Experts of a small language model: 54.3M parameters, a variant of SOAP for the experts.
Below are experts of layer 6 (counted from 0) of a mixture-of-experts language model. Rows are named router (the router's row for the expert), gate (a neuron's input weights, with its number), up (a neuron's input weights, with its number), down (a neuron's output weights, with its number) and show model dimensions 128-255. Each number is 128 + 32 x the weight over its row's rms, rounded and kept within 0 to 255. Numbers have three digits each.
Before each expert's rows: a language model's description of what the expert responds to; "comes before" lists some tokens at least twice as common just after its tokens as in all text. This comes from a sample of Wikipedia text that the model never trained on. Tokens count by the router's weight.

# expert 17
It responds to: Sentence-final periods and compound hyphens (stop-bar, make-up, mock-up), plus Romance and Dutch particles like de, la, van den.
comes before: "\n", " The", " In", " He", " It", " This"
router:158140138162122118141167190128134110186091084133205134157141173144154149135111133134094163108101113160104104080131100137122087144127151119135205188082165131130161073150142120145130145114137170076130173099097104178117146147147095120124114150062168108148223211165122092054113117101131099098052134171116125114121134103138128192172092105114053182098092055156134109127134137187073149157128
gate0:119115104174143148122187179112098147155118166161142111134117151138153129116110140127140129169160185040150114125119169136135102077119134093107085129112093121102096132149212095140079093127183119088160087099115135192150106096130153060151118127119079135093175171164135121117108095100195192106098116144128092067159128112164164101085098106097088176082089079111092063190097133199134167062182
up0:127148130171115104147161178118169170143136139161157121150152161136137109106089135133119107186201139078127090149141177168137110074112166120109141083114053111074078139134178107140131136113150099083105086109113128185168088136138141083160113117117085152105139105165131109079128105108147154140086145121133146121159118078170186066056090153136129094117126083147122076180056092201133114088136
down0:102075117149220097156167123174127093059130120092129150146165139149199136131129133113151090197103089094131149103196162131144078103102125139141112089190118172124146112195056090037078078176125117103134135141121106146121129125130164137140163133065099058122131140156131142092156105137096134145109125153125129130129104120128113139161087078143081200117086143196127155142165143113103196144155
gate1:117104147168120091078150050117101149068079131081034131139137160144157092087142101107085100129092063187124121094091145094127132108134158123202153164116106122135156141133154128154123209093131115149099104099118117139151122127111140113090124149145171152171118104128151088120121114174063197136043106116137124144162105092127137162156091109187133143124148111125123178147092166187190099153122
up1:126143111155079156201110133137138140144104157144130132107136153128088152164155167134128163113129129127117141083082174120097102102087064121099123098130154155144083110137177095176105122141103131101140159117099116142127151165139125113148087097124103132149120091106120134176174162117154086116107156119145107107110130145189121146158136136099094167091157116138140147106167162109157115139098
down1:151153118142101136162155096084108147152146072187159083178099124116133155149053078153120117135059129080156128134190142104113088118155091114115137098088083060134127142117126150173125148165139121114118100099131047125122149145113143134156096127134174176182144054142117145110159184131157079115166130120135136166232139177181093102118076195086072137107114067085146169108122112058151157102107
gate2:120071125165106099172191134129098110109123075190115151168129067150112134110100127104149148141093168117111126113121106069124124094096103143115108114112108093090240114044128145016165159110133145113170136158110070163095109110099129117059137128116073121122173146176160107100097108139122061138126113077105117160130137101104158164099074128122096130128122149138137128104066140127123111091087
up2:144079163122127086171138203104102144079111147158156135176130091153118176091100140116103121151132160170085137121114113108089084097123087086145108102127126123097202108063086192076145111130152110152155152144137088094096144085066212101100132089118115129060168157174092164095125141161070104159129127114090145164108127070130150136103108167152130138102114130089168126136094143107163135065046
down2:108149135148153174184107158157152116110132165084110156114101124107101093176188099113149166136116083120166086142103159158073179119067157147084079144147136180147128170111093133168171183108152122165123148122077114129115053133114136186169146120087113141149103112147156213121091165145137128140145177112166143112087137192096162129105153101099121077085136100132178151176081095116155255124144
gate3:084066137167121114102149154191149140082146107100115160109103223141101160103110144131121218102116115123123124157100168113072162142117188131181112064116151117072051090133114075108095118123089115102097168167128173125123102133103129119124076090128119131104185138134126142117122053169155060122120187120140117123192105095168095126137153149084117121145124141098112128159070135123103140131122
up3:152123110115140146162086103141154173179104114131125157072177065098120163137134149113110079159145146161138129109189131107113112112156080084062120172130154137099125124143154151127145158109137122097067123168120068131117123142149071139160195128146096173113120153163107113161150146111124174135134147133116141075070119146111139131150095092142129138112087164148135177112145118202097144127114
down3:148108081152129106105117152167105114137140162149101128071165069124112151158134159161121147118125184149196171148072111128125162120131127104150094181070173194092107143069169133107098138129116147158171118125112135148134139094119135161105150110113063127161168145139118070058131111142118145077160123107137141094102083126128153096089105079114151094149106151069129134097124133162091085132082
gate4:141153127090129136125161206107196089109129109094113083128132156169184128145148151099101155174099123134125179186090099183088149074082217160069216119124135117121116078141127145171061144127110098133156136150133102085109164124129148184128127135119115165133132099131064082098131188098168109077131118163145145127123145130100133166094074124144132138161154083102119159162088122121120159120078
up4:168161152130159126141145157081138120080161084117118179133135136130136174162128132117067144165125169114125122107092136144145103076111147194073198109168167108093089151163081116159141146123111120180147167136079080085123151131198135158186122163164137133131091106121089109091118199078139076096149137102157111160118103141130083117129044150178151145081127126143151135148154136167109117128127
down4:117130096150090094119118156137128111090094143148136084115126163115127082128191078105154107130162157136136110146143144107120099085143212104134085121088171165108135163086170113115089151150128190112174121128136143087142165057051133057133103126095109148106104150150155101088176087134158125118126164143121089082134137111110110150111145179103140085172088192094118171162135135147113153072140
gate5:105129147168113140121133137071190179121106117102099194118110147086136137152063111107089114091117094145136096120168097143126142157100134084082139126076135170081158098172152147135156128091126122077136141102138196192141145119123092126117148138101120119146178164135069190096184125093158151213098107122104156170128111102121125175144126126141141105163105072134090194144150098163099136160157
up5:161101136109114143146126151155174117147106070113099106162134106110190165133148070138142115097163163120131178123113124136110085120132121165158140136115099161127020106134162091184144134151085130116135163080214144138120178149117147148139124135197131030086107128142108102117114101173145122091143121135083091110126101134142169200113063151123069108096154117132110115165108116082147154124138
down5:154173156157134076167117098160143170108135104146121107075155103182165177095129128126142093152117081139142124145153131220152077162101131149126204104156150137146197099160079127166161109127176145096144155095090148170098121067132109077125118078099198106157134108120108193152185102151122135154131116114135115089115142101115119124147145197114136156138124073101121106111099100141161122221084
gate6:115136163063151146155103137132147128099111168103181070108141130133098125156064161073089176194151128105129136125131091138097137096123103139130175076156156059096117121098124173162128134130128084091106147135123129133152141074101115098109109164136135135073089109138138094156182160203136107045214138127135142171162132142169108143097153143186148171153119077169112115112119049175107149154077
up6:144100167081112119178161106158113131120073159080145135153128084158140095150052126117114113192107121095083142191166115151088159120172099102140153147132090181118093118200103167107151105095088080099127155122112142113143106122156133150071094132142134094036096156163173089145153113161143073091238138136121147185183113143157116132104157095163082166114159107123106068182125085155084137153032
down6:101091075112119098189102146155115112105169104108128140154134147101158089137128188163194105122102152116067165121081137119124152129135095125123151155199128146153115105130152113123137093144126121179162152165141148095070125142163148114160073110190152104106113151138162134122124129127152107171095156093202097145124153095102115114163173131112146155097085089095183172133068156074171143136113
gate7:132092118128134129200149090150139120195127131120121151165143108082106138075124084151180159117148101179153123141102078138124149113115185130091136154153083092123137164115149124110192099147102152088108106144106123148137144125175140121071156148086114123140155079137098101091100106147126050163086158134124112132165121136100106137138146099100040117165109132136151092151109168073081106109118
up7:116146156174112083124122102184109147093122149166104145148119145123072185167121101094146128143053127176152123149141135162114112088132142139128184118155114107119189041123124159103156155121142095149130089168121086154111134154131151091089124087123103180096176100095125123124093154133128038167156131131104114076147149168172090148159111133097126087137131085140244072145080102120133109193125
down7:117107101138154116111132167099163082119149089142158143106098139162162113156062162105137128107139163142140098173134151143197125108150145150140171110108168108150049133209069160169127157134032102098133148131129147094139152176126122074170190205160127176118161217160145123093085076111117118120166085156113115126067089154128141133131181131138086078117095184122124144122077129143101126123126
gate8:161155146125116118151150175124146138085118105106122164140080110083094035044158075139113163155182111158110126158115106172109139132148192094142134084107073118148155130198143082127153090147173092125062142121135119176103195120177131073180159136132103167122163131199171133082115065132093133149116111098132131166089179150079169135140087141149085136109141098147151135093155087141097131076123
up8:077099083158128116112132075141115137167156162167123124094152157199142153190170087105085162100106124129145118105138210045172129106110086152115175122147166084139119129125126189120085158118150177144178133142128126134145071135103142174087118121147141112155150142102090133155085164114181171070138114122105098101159118113136090137116152161167144115141152193124121097156101165114125091125135
down8:175142124194103125108093048108081050169188111091128148149108131177096052121080145104124147151078085124190077191082120102147136153185146111099126147168105164168138084158079134081121151152158142063183169113111066091089127070161142082092073125133122121158091154134136110125117097187119160126127137193141158101128128098109145124099145153066135131060071132096094109138131076125136095183148
gate9:146178083081130069092160117133088127159106141191131186120113166099103099185184117145191129136123206150080088075200070071144114077125117069114112132103167086124117072119139102059182149154114117137116138149030099139170149146106143122113086044117106081113120174179120114087094137105119156125153085124141128145117159057139065141117149116116068141122127138148129113169188181123125126100172
up9:145168138167084097165133135172120128120122089163084113080151129074135093115167125098144140115146167155058109119204117115137115127124147121132137171110188116080106144152115124115199123123071159148113085134042117136109166119121143161087032161114111052126147105153139111096088118106155141113167174135102139153117144066134105102128155125108116165142126139160144139142171149118133114143132
down9:152124168129138080140121122097103098207136083152139065093117151088122131187219127122150166142133138131171114175117141115145122170166097161068153140120070138056161161090148211112144151080103148048142138074227093122139111128147124174134147155153133200178149075142084073113118078119158203161113117148170143150067163111098144102100154092190134147157103186178103171111048078083131255143120
gate10:150135109167119158174115200127077157117109142114179120114070231126176158110113135108040170073111125096192126140148153144127104104128150096220142122138095152154114041107167114134144111135151123120114142161167104161180131132189208092149135120170145128104157160114111118090137094088123095153101162167090162100154121086121198076185180136155132128136186138110140128133113080074130157121171
up10:078082149064180107104140134195138104165165124138122158054132081113104164130063126133208119166115171155112106097127107131135151219108119189073131193154129111114108121118126117086128104109099080098137088044100094131147087186089111104093149174100151161109122106158167151163109079080204079136143115169141123106116150127123143169105088105152048084194105100102107149071157191135105123131129
down10:140108111084102224104133162144146083107132108062168120149080123127137130120173088133160157055125152132093119137184125100171075080162109088081134130146173150101129102160138116143176109041161127158135130130103131105112131070131118132104129108095072179178184154178136151159118126105154044134086110195156056121053077121141164144118151165124075152148132098171131180137106151099130082099094
gate11:123155131164130097156113185176094140127113190153136109129111164108182115138103113144145127090085180110181138118082157163094111099121168093109147126124175150192114170130159183149125140139127124126131122135119152170134093106128168171160118068102168099098141101136092099118248085095150130175160097118057116067131121097146101174153091116152111100138197129181083051069127129105139113109110
up11:148117070160079133139126095125125112103061153139048127089124158138133135154130140097173174076123158147114134091104159183151132126099161145113184158153133165149105157094134130098128118137088135138118087098098125105148181136091135106169160116135128085116109092093128066132188158082116054114090161063102125134101069138142163098110124113153083118179157099143122104090126171109075149130173
down11:133093103072152117168114163093140124120109145187066113032201148091122126098111166129126106118136109143136106155100100082137132130112138156091141114093139137172159141142121170146125088126116115087122150206202117090158155135129110201171101184104114105127115089110124165132139098118088127073087115100132114130094122048108153136141110054128123133128077188047114088130084134119117118128139
gate12:108103092131166082153142128148144099125121103119123142127175170137075100121117136167123165106153117113124164197138147097106118155135126106154111109103103164187124180117094168109129120204156120064121071134140114147115110117121144089115092095149151142169122096151157100127119127123124137198111143066059110099151138192130199154068125113116155147137129079084140174139158106082121102113057
up12:127080120112077149102105109107099139069142142143096100111069073107121136059134076065135066144103168118152073112131085172166099109123187151104114187116127102065131097135137085117123178076147089139115171137132135117137138113162125185114134152132129112129119131109117147133129082118150158060150145195144156175089107093122073063172129128118112098084121161131121117123071185144116142136155
down12:119107183116017152159164102123135088148170081141070081108162144096164097136107114111123180113091117131151142136204115114133124092154067126101105131166095032146088127141161135080097167083180136183114145132114090147162156104151160141135115100162186150125098180195124101085133096097148152168155129133119143145157099159130072178192110110125131122088117104131112102099110131094097113150130
gate13:147152149167113141129160165170105115176139107072144122123126114063137149171130154095109139083111134150126131173095089141132146093104091119143088170091140116170194112130113081140153118139023103142108120121144155110112154165106096158135118153096135125165149136074098095141128120159112071117102137141147170117124189078089149156111144127122082160138126103140198170164116139113131145094199
up13:099047118131123152098125050082136150124148135101104141082132109180129109100122159128183153114117146126122130091087170127170099167192207148099159119156137125100074166103140165149133183092211151075140146135098126121124128144150075103136119129148144133144079144175148133167091138086178168143179146139105065189156074130121130109128110169150176125134108145081082118073118095154131104164103
down13:154139108179157173120160118118062080166118157159154119093100086204168119129100184172131076101116092134095098124089212121152134082134122133155170105146130091137085163150171103125136133144050110092133122134175127152121113115104148156147091185071164135095149141128152148176143109094071116160074180150133148132177112127109121058087119161159117153141190116134113173130100143106117092107182
gate14:161116186138115088119187103062129157096120173164136168123142116161137074143148119161151116182139120124136151146130136148112097136139096122077161162093128154100171098078162138197140191109197138133168098095107092169110158113148139133135137157122078110184123170110099127126108103139131087068174091139095114169132043103111149125105191161140082115120099101077082131133111135122130155094176
up14:149110173131131123160119201113122120097130126176114155145099105176121076129167120145136074153139207118083148137129177195089111157121095089107119095122167119152136139101141097132164102134149136127101114158132118172118191122148146157176110159087161101156099216113153086106172091127120059148157124138104162108095143119129167115131149093173086138145063104038096134169126153129086103116177
down14:154165158128134163153120116148085142117156122136125139106152091100102146129100162150115086124180162125171113167139165104142126176123069174130151151126104118177070142108104172109151105132080158174122077099105058091127094144179160161125173111125122150139134149118182060109119122112110133185203130144116081118119145083047111105131143146098104102095134091123110133156098122090131035114074
gate15:168063171120164208115146119107096136142157150149153133152131122149157112156119131150120107143099132120137149127104111146052104114096059111183136104143114165086135103165123146136101102092149118136113127086097120160078102193135190158125162049143137123135114184152141144097121123183142082130069099156155104172171085108162153102144129124148120218101097163169139120146095156114089132142092
up15:142128085110081106141092128163154121126079118143128102127100144101084145115157118105160124140180116135110124115169169152204168095178172143057095141088159059127095179100127065102148103155172128087146127165138150118125153037149054151144140169125150170124131054101100125154118115098139123137155140125122159113027148105166109105119133109114157044131157126089100113133169093123175126129169
down15:118087130187192126167126140205175149088124137145108110160147109112147111148101137093015112138074153158164147118161140085116137137051150105125137117111160171098090124120106167173101116099128127147171102120176141210114110114109144108149105157181141072147200197105053124067119128196139092106130187114122127085135086122191187129097142114114135186177166141131144155124085119113119066129091
gate16:148114144159099091105130124135116075153108112173174040177175126149133142185111132183127070097121121083088156133147134145124065133118135105128206159134149143140113118105140134138068111043114100090133148106129103157177133126131035138148093170171166145124145139198086156054131130111162121121153134134183083167126130138085142112140124096100112117121126103138115099104099090121138133195110
up16:147099137127146158168186130109158078122134138166091147080141137198123145115118152107130149120112120182158149104139106108155046078096134164069110117143159179172112128115096143139219153189175124122130153127111133111142129139106172158146144130099112113198167121111154145182158102163127141148125219156124067079083143114152133130109134170144183138146004180129144109148154115146178088077169
down16:063108053115153177106108124118112148131152144120134221113166155164100138162189100125159117090172113134109117110131062096097114163146174105182160109064107110105120126105125148106135156097145150087084131126113113101161153159090069143091190117151100144095167138171147079150112129101145166074103129165142117148084108100139109212179110025145137106127103090098154082131134166163134140022086
gate17:074152131118117127107214144148156088147122070181137134098142115126069129166095093165186097142100087157163059136131116103125120166125190183156153134074130163155122128109137157131167137125112126068178111083108182124134153115136075130100132144112154104097128148184157167126109048171144136126128132165075068154116155162115134181129099114126132117108128098069108137132141156171164117107127
up17:109151119067142143102090103131151112143134096114146087166117156141174110150161122168095138074106104071122093147146143114081139152169117111142108072102104132173101149139187135165117086099143090179122171169140115172149144123121135091124151133161164182135087195113126145179132095150131135057116082138104090170174135103176168123103174104160108178073110122072152097126134117089187089128104
down17:108151097123092125128096125114138149151073083126162090136061169057061144128146156124154143150132118113121155182201147130180099190146143158131150125072141131145112122187105099134139125139102138123152145151073116218136159105092138105152120150114118194128185147183080089099117085125149097083120105161117162168126103101140115151195104110134123151124099160102114109171128151109142093121136
gate18:137115103196112129115157125151092117152112183126156137036127185147159137161099085120131143179127092158170082106107176121113149128087141127133165130148158136177164159165109130095100145149126183070118108121136154085115181170121191143114154151161141091114169087098169087129094076097138095087137145104146159107064126123093126166142116134184142118138104118134148128136153174171098102103100
up18:127150138067143134105090135068106114125135098127079137171137054103112154102148163100123132081125154127135158163120082152173116081115112071164102095096139157096077141119147111138131116130094055132133159153087091177139096080098073109093150092120123148137128151147087132112179144177076184184135138143102091168148035117131109061111137147093099153164120145085113190119084123124177174107169
down18:070126114118120142144095133051138075104157112141101158163084105135106159128131077125137132110130110072069138208072097175129086151069194163139155082099100223125186074151131144125166073153105133150103120169148100129131147121088158049109133106096148110091119135132121163162176135102177133090167140134141132146108083132101130167111121151161092141144142158170146089117095133169132148096075
gate19:141106109128119153096166125127145140121166084125099143139095159161121113126140185096101186083175147145134178144152164100189161119100142153107162185130115119169148120089095103133062113146122178121135123126120129142106172178117091127146046085111110122138146121167107122136116089095137090143080169124186094134115182128125167147179100126145164118144098075117145106133206192157137141095132
up19:099169166110110099133075147177077111128093108132135124119202116133139170135091091134066117107104092104130063151137121148045159164131098120168137144119080129093135140165151157138171134073091097133120120125169109150174086111134158083111169202174128105124124140078147151113166123146130147151167077124082151122116132149122128116104137146148125118115161145141080123077060070107101105215126
down19:125154174089098153157151110145129153062116154097124175185085084119121146182106105080138114135153160085156108149141125181215122102130129148140106145127108107144108198095146105125121133067165143146135135164103114140039109123120194184157119142144143115097177098101142102139149127162177097106149118124150149119124052093098130132167154081059118130113072164098101096127162129170118069135137
gate20:131134142135157081120124132166112153167151114145186146159162149185141108129159161127194117036148127131098120151094067106155152132104122150103111172076089077151155186086141068126127150165180133103089120086114101214124063150100139131147149190110086142091126092086142108100123189086072088123144104125178132134129172116149181190107116140077168135089126105141173115140111142104157080118166
up20:178117136141117096074108133121150131184142128164167136115153123155133121141151131131204130015116123110111126145118075124129123083058167118121083182108102068121133150144123099129106156158150166161127118115109087173131104174162068101171140167094129125133115148120139096164162144077141120080157116120184155124138152136185137131076126138107117158132176130202165109147123121073125091115175
down20:137079170114119163131116129072178090147169109178145140084173088132131109127168089140162056117060101154114049089095130164144119162091150125076115165119190151117093145121113119155116076102138137113173119128080109123132156119099105104082174237134216113179158075165133147128112121127154149131091133178124114121056163133144147154124100085124177188083107122094125130126098116139128191142152
gate21:126168122156168131121205127112116104159123089157187121187101149105142098138197148152128136089132134142109137116122166138193056151070119149154114095147111130117116138078134124108141119111130127066112141134101057177101124156054081091101131070101164131097173151133163090086130078156095168153133135158103125092075168125118139177115134111095138143172122127120129122192133117121101150094126
up21:137155163132103091112070125133179121126113216177106171134161118105159134084092150089171135127059149153141092177141125099117202168145171137120096099150101098161093163118137151154142201127074060199181142098142197076163125141109114143115100148116115114112028088115141137146175144089166083129151148144131146139147114100114130108152120164157145146100186151114131139125126112189179115129092
down21:116148086139109137140122179120159155184128141144070110163157200115147105060153119174196134149140123149133081117123109118142116119147160085098129123086161164133101122132097174159122173167132124147145157168173146111117125192130115125122086166125108173155141087090047181062089110143176087132111089085120073090084153151026066143136150171096081147054102149137087114068132114119125050131115
gate22:127115125143140084156090178155072164084152083153124116175098093205153103163138064145121175084114114112093148084079117171114159136075135166116124182137117136133110148098070140157119162136153157132149184096095098176130128186180093142129125157119140090083143159111141081095136084106094134027112146180121156106129063150090169142123083099087146111143160181094131163113142149084101142150009
up22:088104149103110189077141110094168146182080130090149148091152163070105152079090160127112090124114104118164123160140121144124072101153119138101179086128130154139103106152205123112132103117109065141118076137168172100153114093121126136154136111140143142160122111159112150117139147094133143214089087114162112150119143095165128163107129137147120124147098122150134113096120079164166121068206
down22:125126094147135121153153179150111090149124146148100151129108179136089084135155170140158120138133109130142119185187138177072163081197144168066124149154125095086124151100116162101146138076095095141168156157080150119192117157137124104094116081112095187111148142180099136148109064116180160153119182184119147122147128116180067154107082156066140124075071152092101090081109119122145009081093
gate23:143132146099116089172143196118089136169128112098171165144144123131136095089155076141132119109123171140131151075032115057132130065135069134116158097121090104120115106147169158160132129143121053173120131121105096179119141134153085193145101139104091101125117159115118100099140123066088176069140141199133123162138108121131140156125141147133066135099141158089102101131129138127195081141086
up23:172107133127117068157118160110110168156140075075134138107154133131159127060136090132104129127122189199163167051074137041101121076065082125159140124091102109170109058135158172159155184179118090152118102078194075123102123116095129190111159130121148109171155138111122114123151180096102209088132104136163120147198128084161143143167105094118114144119171162095091131164112149152150082146170
down23:123093143102121152152129092152130167128099099149138152148137204167113132125077134136143049111102098140147124148132141084100136175092149115109148098127210152088078109085118110086136082125133159158123146114095113151090070174104112122108095101103193139118125163121146154121148094143098199145138127147143064082144136117156158123121128143124152159199144156158120103133132178171155101197113
gate24:137136145150167145082190102087128122177106152147147119036123127151193099112087105144100159100129144124169113110159179121137111161122092088166145124114117092137069178195132130124078169159119121064149124084152121106118105186162112096115142082122130171202216167156108159063138138141183088153105149105088155152123081071059197112191113127115117153152161161160112115107165091167120132162128
up24:131096124145126149080206141083108100126104146138085119095126173127145086107122104113141164109156143115175129106216140138114115172124072109190120155111109135145095129169146115145095172180107153116162130083158143092105116182144156069126151100094130097191186173164111146074095143115179113160105175078101124168108099092099163118202101114115106158124140134118126085119165082106101194131119
down24:154139077155178180164130154165148129171180110136111175081142120204142139123077147101111119153134109093122161157152123094125124084080078114095166126171096104125143126118160096175088120135157157098108162175074199118124134125134079137118116103089078139169133097156115138133142104128204156114154110048102057099147192168137152157156108088141038118177095110118127124159101142125101117133093
gate25:130087115112103102136142159199124113113142170090129159138127124181110162114075102085123141135117083100123104048136142104142084134147132169146127152151126146147114156089180117150075183072124093091086171126133128241192077120196112143093118118096159102117149133123143113128142107126129096115154189153146125132187076166125109110123099149159079105073152080140085091047149117151116164123148
up25:110079104159137180150165178189108152083119145161136150149134115132126175088130081170095172114152085120141130067111115055181100190178079195141103169159178121125169121107167140195113161129132112117107129092102151220197100120152154142100157094100126059137137149070156128124144152115122100064162193135140137109175131138133109144155100111151034121073163115160105095030164125112086108133148
down25:175123104105110125114075095126190091202138171132142122117216107135149111128100157120059131134128111135094117084153154078095132098160148111127097133098098134134132152126151147053097168066169135161137129087090145160108138100129094121154147151057144120113083148107080095198143111110100094096140123091082185147199160143145126128160107102112119140113092102130133122138159103103111255177097
gate26:161114172165115121129152092114135190105100070164164149160099153185145147189064113145132062142164153096084151165170103119141187144079115154135175089170159112126131092146157123105129152152122118089174172068133080174099129140189068090106099120102178160105122131150073086137126066130138119210109116083126192049100120092152102154071129150091127185083070089132077151089133150088122158182167
up26:170121129153167093112104135117116178076166155112131104123153112124096162114119101169127161136139101119152129123135122209090167138131053149132132132172119119079080087077140156096131180076122185189081126158172134117133133171199187157113128076102124078185103161160121143156136161109141102130113105106142081162149071144132147126080077143132118109175145125146074126185110112098068121178090
down26:179135117091107132121146115089088148082081172141102078112060175102059164134138134151133178092127129166184150168101130101150076044145103142148135143122153121143152143070121094124145102111145085106120125117153183073177155105178155080139142079158125078115135071113170126117088134202134181195169093112092057155172086092121122171131106147123128150162169131110143073156124141112112061042128
gate27:094137096141118071132158144169079112159116138218155112092137092156131140136153096164120101102117112136034100090097109077176129163114161147112186155149155094136153123086123145100165139098119181086110112067089088165167113135142126149133128136100193117087175115151146114103065041105121111092081161150114162072114154060088160165120140110090152093139087105181140101063144172173139098114090
up27:145124072143082096075126077118187138097079128116102125128127098176068094139088102092126134168110089091094149142138111119067123155175109168142159198080120082127139107135114152146189183155110153125098126070113097162129146110100102100126090157119098156122123107104156146091128080112164065118115154091112109155150090121114169164143090140129143251135109137109127176115117108146161097116083
down27:142152118144170068130143136130072127129111102162150109075097130137110159097064120122123142167140152194087163180145089128129114102123233147187175074118138152147141109124139118153117131046167126144093143194144132084162159178151135103129174111080093129175150121091142080103124146111107083167162149152165128112128180171201169104121086169128177136111139144100172080085101150148133141140092
gate28:117140119134159130146210125109156098140168138175136122115141081110118139130133149141156105168076088197089108218157092113142102164122118076084148176136136112138141171165113132120177159123144134096162116152100128146090099148145113100113155102091128085145160103125184176124105123091097099110167137168173194124118128089157090129129114180096136125154074141080142097121145129130190160091136
up28:098173146196132109125162144121137132154147127117155075133127108127107152106050149112160137146144152115129157114099107146177116127183143131053158164066154138137165197210118139142084139145140134098151115104105164158154127125196084100164102089156159138151120099067150166118117126063109104102168188176159187098135104066123123096157106138143108142098106125108123102120131110105184142170099
down28:129137089135144144097139154176120111141101152098198193118046102122070161183124114077114122133116131106127136103109080086163088175113159150135143085129090200143126144093076101148114126125161122129115146096173090138147169192139044101107150114148091129129139123175099148114123143114159139123099055136129054144117142160171122139153095118137162161073127114121196135109121165167146093099162
gate29:132140111120096090110110132114098135128090178107141137112111088088152097181191108159115135131108179144099078098124127136130138169081155099114223100154079114135187115113169109179113134108152139125144141136074054214146105119112155128072143191131074087136105132110087126155157059116187177152100081148120180123153166140111105225142134142158091148132095108090088115103089098142162151129120
up29:117137144129142200133140130100132091167161157133141106122159193150143119109060147139103170133144095099140174144120114099109087163189121128182044209130154168140110131161103156080187107088087110113093098093168139115157098133163096111165106125108196139131136185125175144105161215133144147169149195119138115150144116086150164092088136125121118108120160091061194152098184126107046113133127
down29:078119088096112121125126119104154128083151179174167124153120042109098146066155106123089096145157115157111159125192132097145107120108132153165093164179212129132131138110207169105174158092218146153145098104165146111133152123104149183093121145173123105050139121152130110155151103125126099137107141098149192068161093173156137105179151110121054129176120133109171125178113084108147140166113
gate30:083089139193155127129125183090152098149156072152154112111103129168143188126169135150106161125133077172151159109123136108105100127131093142111127143085124114229144130119136119171162165137112163139106175162142149167059124165124160174152133162110127153163146115114139109154107132161121100063117164112080097113101139184091151134056102130092156134143150132143136115102070111154103119147136
up30:154135090123111093112061139124143116110115162109107128153119073131155148141155143096099089048124110062141162169097141147178140114116109134205121141139119120118149121085166185136123092100134116086118050114146115180103135077121114120127142125161120184119151081161098173140173116117113103104174043084149157194130074120171147166071127122169183167106167120169194060101114193135144121145130
down30:055140101082131107140109164147125144164120080087119127104132083166154133108117159060104139072187104147154121034136171163172126089145164130081068141131179086136139130142155174155129118135095162137175140162148170144140188085142131102154139062146134111104156132064148102116129122113158117171160129094130125106093152143144074145137096083155134181106068109132121149114122122208186162124164
gate31:155170139100115138110153142147184140161100119092118106209160165135113113087087125137099147105113152114143087126133123065150158149117104119145155110068138139167118093101124132138128155126149092165115144099181099090137135172153126171187111103089172062127141139134165148133126074187116160105140073092079115176160146134128124158145136140151132119077125103111143112145144073130200090112126
up31:124142120161128121183117124100069148069161133076118141030114102091092164148200158141121170129149209154079194155129114118156160126137141124123081128172112165115181121147107098140120106134128148128053102163075164121115133145063145091073128193154103105131141132106096110130100169062096112195169181144141156080111138098114108174129159115144091133140147128125128144102090148153075150117144
down31:106135094144143125126086167136160153102067116088072086175078127104138148190092125132106179115197170117125198124163157155063095160136075102154166165136192155135153015180127120142131112141093125159129088101166137063098139133067145086087167148155131143089105105110069147141172150175162133155130132104085107146098112143141142125145138098108108134093140128117114101124106143180180105179074